From a checkpoint of a small mixture-of-experts model trained on Wikipedia.
Experts: 32 GeGLU neurons an expert, a sigmoid router.
Below are experts of layer 8 (counted from 0) of a mixture-of-experts language model. Rows are named router (the router's row for the expert), gate (a neuron's input weights, with its number), up (a neuron's input weights, with its number) and show model dimensions 0-127. Each number is 128 + 24 x the weight over its row's rms, rounded and kept within 0 to 255. Numbers have three digits each.
After each expert's rows: a language model's description of what the expert responds to; "comes after" lists some tokens at least twice as common just before its tokens as in all text. This comes from a sample of Wikipedia text that the model never trained on. Tokens count by the router's weight.

# expert 63
router:123142082112131111109130120140120145141140158115098119099114092128134160082128121190118130048180164149100097111201122100108138140109124096118096163136169146131123153160113119093104153104152141120097133151101126136138141105108119121141173160117132095133102121134121159153124141146119150153135110156122158133119113132100146158113146130126130152137163120092140102086131129143152121077144
gate0:113179121141113089145143133113144127142129139145155098163100120125131125125136125161097135104153135093112113130111144138148127106120154135155131155135179145106130133139119151124091114158143170155112090120104158134142143130159166147075140065161116122071139144134133155145146185120137133084150160174115063114110102133108127168128152161109137168146129121166164108123110096135134115126137
up0:142150105138113118121161116116145105136118126130127134149121129157159105084078087116131108123092130088150112134140048124113123113160145112130128155142132127130146095173075133120097121143118115117123083100073134122130105122152151189105141105134136124096104151112128148111136126161119118149174119058144145162095115127109138127095109130155144103099113100148078117118139114154130106125168
Description: Word-initial consonant clusters
comes after: " \"", " the", " a", " and", "-", " The"

# expert 0
router:115125113132085099152085112130136134127130155130103143107078129110139171126075115131116081127144122142098126136127134103076142136143139099142105163103148145089137127107108129091091135098150118138092142176131080074137120153119086128161159120098171101156144132125102165167166140137150156146095108149146154143128087166118129140119132141139146126136097102099160131115135132118154121088155
gate0:130122106150167090170119186137114169084076150132096122109114142105125137161089126105115109090107144131146097156149128100113111119150139093137173129131154134132151144128134172098128135130121113106138116169100155125165156127150129147187116107132139089166119118131121139166150152150126105122116125129194163128103099121125121096104096108123138116141129082126171144169115137095132117127109
up0:109139153136082115129135150159162143111099117127125148099151096138164117104093132154115180131078133117131109143115138107164133097145096089124119174113122125132141154134132122156123092124115117157081111159109138130111087135110141118163116131115117140210139107145096115140137126120160132101080106127176076088115107123131163148122100140144104133144114132144179139147149147130127165172135
Description: Year century prefixes
comes after: " in", ",", "|", "\n", " (", "born"

# expert 56
router:119162106149114076085103116082102146123127114142092116140089132120146167108125115162128141104142130157101068160162132158080117136143119086149116136135134110108100145129136087135078186116125166131139150157113088103148110175129101091117164103114141120135109125136121134147108143114134128139073108162146141167126108136104157135108147128127142148140124132083155116104101119154134130087143
gate0:166124116122144085137142114086111122131126138120159144095104145111105121078062118105149166119150138119115122082138137138133106141111074092106094085116125106143127141144165139116079155136116123127091093110116157093136101114122109144159125156118127087145149135129143122135137126089149131128143090168098134132142128109173122127152107095151151174176134159098103115145111071145143110120133
up0:084129142125103138167145138104113149148136116135094150097169121148093140148137119112145142117154151122111098104137140130145161108091101152123095105123095118122120135128140132063099096150113178131133147105140152144107123131139141158133146076133113162107122090109116115089125118106124169139171103170181150097146138112092162124135114112118144126172079100117101155096102161109130140173111
Description: Headings and punctuation
comes after: ".", "History", " also", "ography", " career", " life"

# expert 40
router:116149083160075106076072124127130157115168138111091144111136117112140175146124082148141094087125139140078140139130159135136124117163152127159109146123143132145126131132139107101080120139185123157119156137126111131154114128135124127179172105130135144169093131151110128161180120156128155126118142138170121135127126145097165109157147156161144127137132130115146140141121155142157140084165
gate3:120153117146126160098130137104133134107135138081129119147099135141165147153118129142096079103136116110076117144115102102117118103111121103130073172145166096149119105152111123137132095131119133138110106111170109161115139118119157115126154127128157101166053147108109122155125082130147138117096090130138113099112148124124076137141119156138125087128146106135116122162169176161110099151176
up3:115147161101090149136161100127090089149159098101110137174109114175111163136114094127139120147101177166087109114168129159112169134132160116144104125129144121120127110149122121170130159132158143121097111101124148127134142121143140116134134111156171135153100116103149129116096078150171139098104100113126103109104110170136128116136149095149092132130108150177140146104123165159160149093112
Description: Numbers and infobox fields
comes after: ".", " |", "°", "′", " 1", " 0"

# expert 51
router:112156096166088121105119112095098136128136147103129133098126106131151187143125125118126132087129136109133091115164143123104157152171120138157139170089165123149092127099128120085106174148120131154129114119091099126102095135133121151146150126104105140143126127160096182122145177134125138105136122108132132105099106137092207120110184139120138126157127116080152107119123121156141135109153
gate3:100130139132154147120153105096154110145143120077136075130188141107099130116090123140116145145120112149094132128085158149138100152121127098147187114125107134097164102139128134126172121140122138174152114164151130134110100130131121135123093114154110143119134149082169135100130119146095145149073105116152167157146059144147170114097108127126127172110118139130122132135130124165122136151094
up3:122143118127149134137147128094148121123141189133116092116132110150144086134160132103125126164134144161095129157139152098145118099081127113107117114117143127130106157113151098157106157136139094142155090125148122124153115073129140114137089088143136113107134124093160117120138083137157128139153137175066138114078133107118071135118113085131148112100106101133141105154065118145122171102134
Description: Single-letter word starts
comes after: " ", "-", " E", " (", " \"", " U"

# expert 44
router:130168086111128104128110131095083137161125140098120114121089124124092141158124115145133103129130135136095132132195126130098145141146166131164086131115152128138111130088111097094131149099133116147105161137113110103152131118177098106124164095104150079121121140166095171167179128150116133120104127099161173152117110117077169137092142160135133149121126082128148129121122126105118114115119
gate0:142089116155129098122121153150121142152122131135117135087102088119127162159134110095097144122132144136116150139144091092106132120147124102150140138104129119118164119144140119120109124089091095137120142120158137154123113160164078114148127086093093137132091123143069124162132077130113107141139164199156103138081162150125122130138105123175136133122146129093105166111074155128151123100132
up0:122134135111181130098135142088130134107125143128120135143127090147126132114087151120123106145105136119119166090122138125162158087161149149091133123080150084130109136137121120124152168129154069143116139119141142152119082129135165090120131126122146142090069179129140142136126148114109138123122093137147130125161063153125142139125125135098109153096114103137173154116138179122133151181174
Description: Line breaks in lists
comes after: "\n", " |", ")", "==", "===", "."

# expert 46
router:113142127104135083097149156128078132136138168140109143118133128122138136103100092116121121137144107135122136085120113133095140135149107087146141124099180115117122125149113134115116157118162123174094112179059136117146094134154155140136149108147150110149144134142094150138141142106136157118116124156169162139103143119101162144067174175143127141148166118098140137131098163143139129075163
gate3:126118143160151083113164138118101158146166135126098143110106116118188150118104130117157165193138156128182144124142086160113125137101123163087108131119126165138121108106144133148133181140150146119117116128104134128092136139121102146119161147103146126150103126141115120138131141085188070100126147099136124133131104110145121086107165124137073100145117125141146167128142138160094120125148
up3:112116080144104121138113159127133123147135109137109159192170119111133112103122143118139145167106113115058085155125115139113075145046106140155105142145083130157141164186111146109143137139141132139089117146111149114125123112112128163125170110155130125084127121148151127133106139136102121110117104097121128115138113118119065099095121116102148082106113121108105147104145132137128118125127
Description: Locative prepositions
comes after: "ed", ".", "ing", "ated", " was", " an"

# expert 57
router:102172109112136065084106170107114125157135138113133124099115136121138146108120101107104084114155128146112125109145139163102155141145119082125131120109148135124083160121098121140111148154129144160098115203109141127124111087155125149141165142101164103176135126100136189152154121143155150124124087155142123128131128137122146134101128114122117164135124108103159133098083167143154136089143
gate0:136166121116093119124137088143131128151106173145147139125148077113074167102145110100090173091149172146111098126119111072161148108120115130126135118134125133164110133146148162173140167117112128135141123132130099137125122155096100150128140168124062138164127115138146125121135138120154124145126096146175160073138112129154143131120133120161092167113149142141145137140103122141110074123097
up0:150147124130111160141151169124127146132115134131140148112128122143117109110157149129115130140161120080112091120113113154115186097120093089136122085165108110117115143125131072159083133126154112161166096110095113129110137134118139120104085155149162153140155146163147114072116135133129168060115107097135134125128111150098145133136117145157110152158130111160172099128082155143099151102126
Description: Prepositions after nouns
comes after: "s", " University", "ment", "ation", "ed", "ary"

# expert 22
router:121159128148105112085095106101140122117141115094132140094123120159125176106087111112086111101140148116117096135163134117099164186183146131148131142111168137123107140115131094095105164135119152120108145105092098091099114104129154125124137122098130100123137142150073159110152120163128158119142101094150139151136108133099167129089175140127117158162152099123121125141097125173141114133163
gate0:107104138163106110147151173121134079112126137131123185106143092142164130104147089141151100096124157120119076126138121136102155117130123118136171127118108118116116091113118154127078151112126101092138114123131104166161103100153108112110131112121072146157154125139138106151142177122142158130118146152139123137106129106099089095130181126156134111163127174118074116114135101166126120089131
up0:148154143125106088123103194108090116102118144126108125104117129162084120156171125157110129128102098149112111164122141166076123155137118178189091138134099160141099155123092134114153134113147132115133140092134108131122093130101137121128076126132122152148120147138115133088124113137140113104133131124088118095177096107177123142153137135157161111142146091104105135144119106104107091103119
Description: Capital S and parentheses
comes after: " ", "-", " (", " \"", "\"", " Order"

# expert 17
router:107157115172120103118122171126134111156124154133113162147111109146169139112127089192129094111140157130110118092140142103116138137163151086131128160117111150096094131108125080118084102123140133139129119192126107096098128140158098095149173126126161114135098132136127167121153143139138163091110152138130181146105139149099135150091149147123124155168153126099143099124095122133149164108120
gate0:136150126153099123192128129129109113129116149146108108129147094149144101162126123110132168171126110094075097161114117087124140140162141156113124097144129116125089165159112135101118155091142155093120129165136141080154158076136106109127140137162108125129083129126140150145111093097108118134113122168153191135103115134085085139108144156117125105164139144111124092109109130141134153148145
up0:119096137095118093120072137121165134147133117132139140147113100169122129113127126125120097106102158119154130122108120108095098087178154134071122135125127129117152092104161131145120107154139118136121172124124141135136150135173103085124163107132150145119137096107110168110121163121107113162119136150082111147167098133116124081074148150147105140097154140129147149128109094120131127114046
Description: Determiners after prepositions
comes after: " of", " in", ".", " for", " to", " on"

# expert 27
router:115129134138135133110098128093111150134145108112132129138119092141169172123081116142136076116157145141109097113129121147086151154134073101159125137111166140137148141103108104101115124136172132122112160129100092099089144132133107107146128097151133135131099164145078169135152079134128132134093102124130145142132108152108166156080142143161108131152126142061144095088107113136135164104107
gate2:126156136118083151181154117104074111141124175163124132132142152110152080119087084109097094149133108141139082123110133138092135127158141145116123138146135137151085136132145138119112127057138137127125135099142142127115177126134126118156116170136149160106102126095150128108148166120116131119116104188137116103097134091102137099095104080133133147140120148119122120117139112168088162117147
up2:117153088127163130150143120117141100116162129163142111102096132103146128155103092114120114118103120096117140070108188155160123103121114148161148154064116140133118136168083167132123126129128128078118130139127133108093149127130128087071114159114153119115128112133108112190184117113128133113140082113109086117123131148155123127159135086147121118141108156109148156105164144125105132128121
Description: Name-initial syllables
comes after: ",", " of", " C", " S", " E", " M"

# expert 20
router:149161128120116078107066134088108154132140110105138120129116106108151158090117120138150106111162142115109129132141129102147135143131127105156111182136163112143130138162105102101116143134181168142141111128094140093115166105122125136208127142117177110139148139140077152123135131161114137117148116103146164120092148134085120138113127146142140143129152114127139075119094168148164106095140
gate1:131136110102134138123119133134142148089122127169154075118129139144107119158135116119143082126129134092105145132122145092140082177136077076101117147163113113121131153090112194105131125169128095119150143116101120092140144121134112144144139150076151145156161113147125118124128169114150142098150129130158155119127149149064108111104095113089082150140130155106119109110134166150139134142162
up1:158138132099163078111110162156158143122151107150152172156140109119107123092157093124149125149087144145127115095142124101148153115065143136137115124133123164127101166127098125119179153109122123126184131119090141133086130120113123156156134112144165140111127087133157130146172114105137120200097097138123155128130090103095146117148088139138119129168116136134161134119119109142119098122101
Description: Se-initial word pieces
comes after: " ", " G", " a", " to", "S", " P"

# expert 53
router:134152151132114111106110146081121122140136098073090140145097128128146160088088113158150084119128181175120125099134129151103148145159087121117140159133141137118122145138136095102109135107168156139116155125117102129122181149137123099178151123128133125161074151145103157137197121125130120121084116135162134126092114133134115128111176138142119132121142141117157100106123149135162161086111
gate3:170139098156158095142110132128103156123130115077102158120141135128140143118125137115163103104113126109142116110148115166091188109143125145109144118102151141127162111127084093106103141123143119149153137135108128115087154124124145158121141076151111142127091128144085125154181120116116073124138129124140140121133113124148121132162150132152122160160177173134145139127158176094123201096111
up3:117119099142107133135087129111110147113118122093133148128166117150124134139140133107141099135122152134120176167187123124094112092163094109151151133128107161131119113157133101128115159161108144130120103085119118113093181114159147123148138126123088149151118137142091066124157105109087135133143136108105214146127125115123124139117153078117119100111150132119146131151129139115141183114182
Description: Place-name first pieces
comes after: " of", ",", " in", ":", " the", " at"

# expert 19
router:109142110143119120134086127101093136142145148128131157130119145164127152118125113124131111106169185113116104080107144143147115143185118137164121187139151121117146105092117147093119140092168163107153124130124118073157105102161135115152162130138151134142102145109119127143158124141122150128117135139126150128085102145071162144083146126155152137142198138083123119121108144131146146084147
gate1:115132139141132104108087159099119166123143129093133185137111160136144106132112161142157112142158123157088139091076144115139123090159117163125145136144080136144104100131087169090155101159131138138106114135111144157169146114103104137109157099123079129118107152106159110111122120150117148138117087157122197170127101125139134113130159106124114184123121144114108119131125141149151116105160
up1:106170116126135107099121133162122148089156067148126142131147163101120164148134154154169131146163140100097146198115137109170097113161129133117108108147140143154133132099130172093094121102156142129144143140127185127108125123119126126149164171172145134155109118111139149134122134156125127118062116085122141138078113175099098125126108107138159107143141124126125129133104097148124115123105
Description: Short Latin-like syllables
comes after: " ", "-", "N", " con", " La", " N"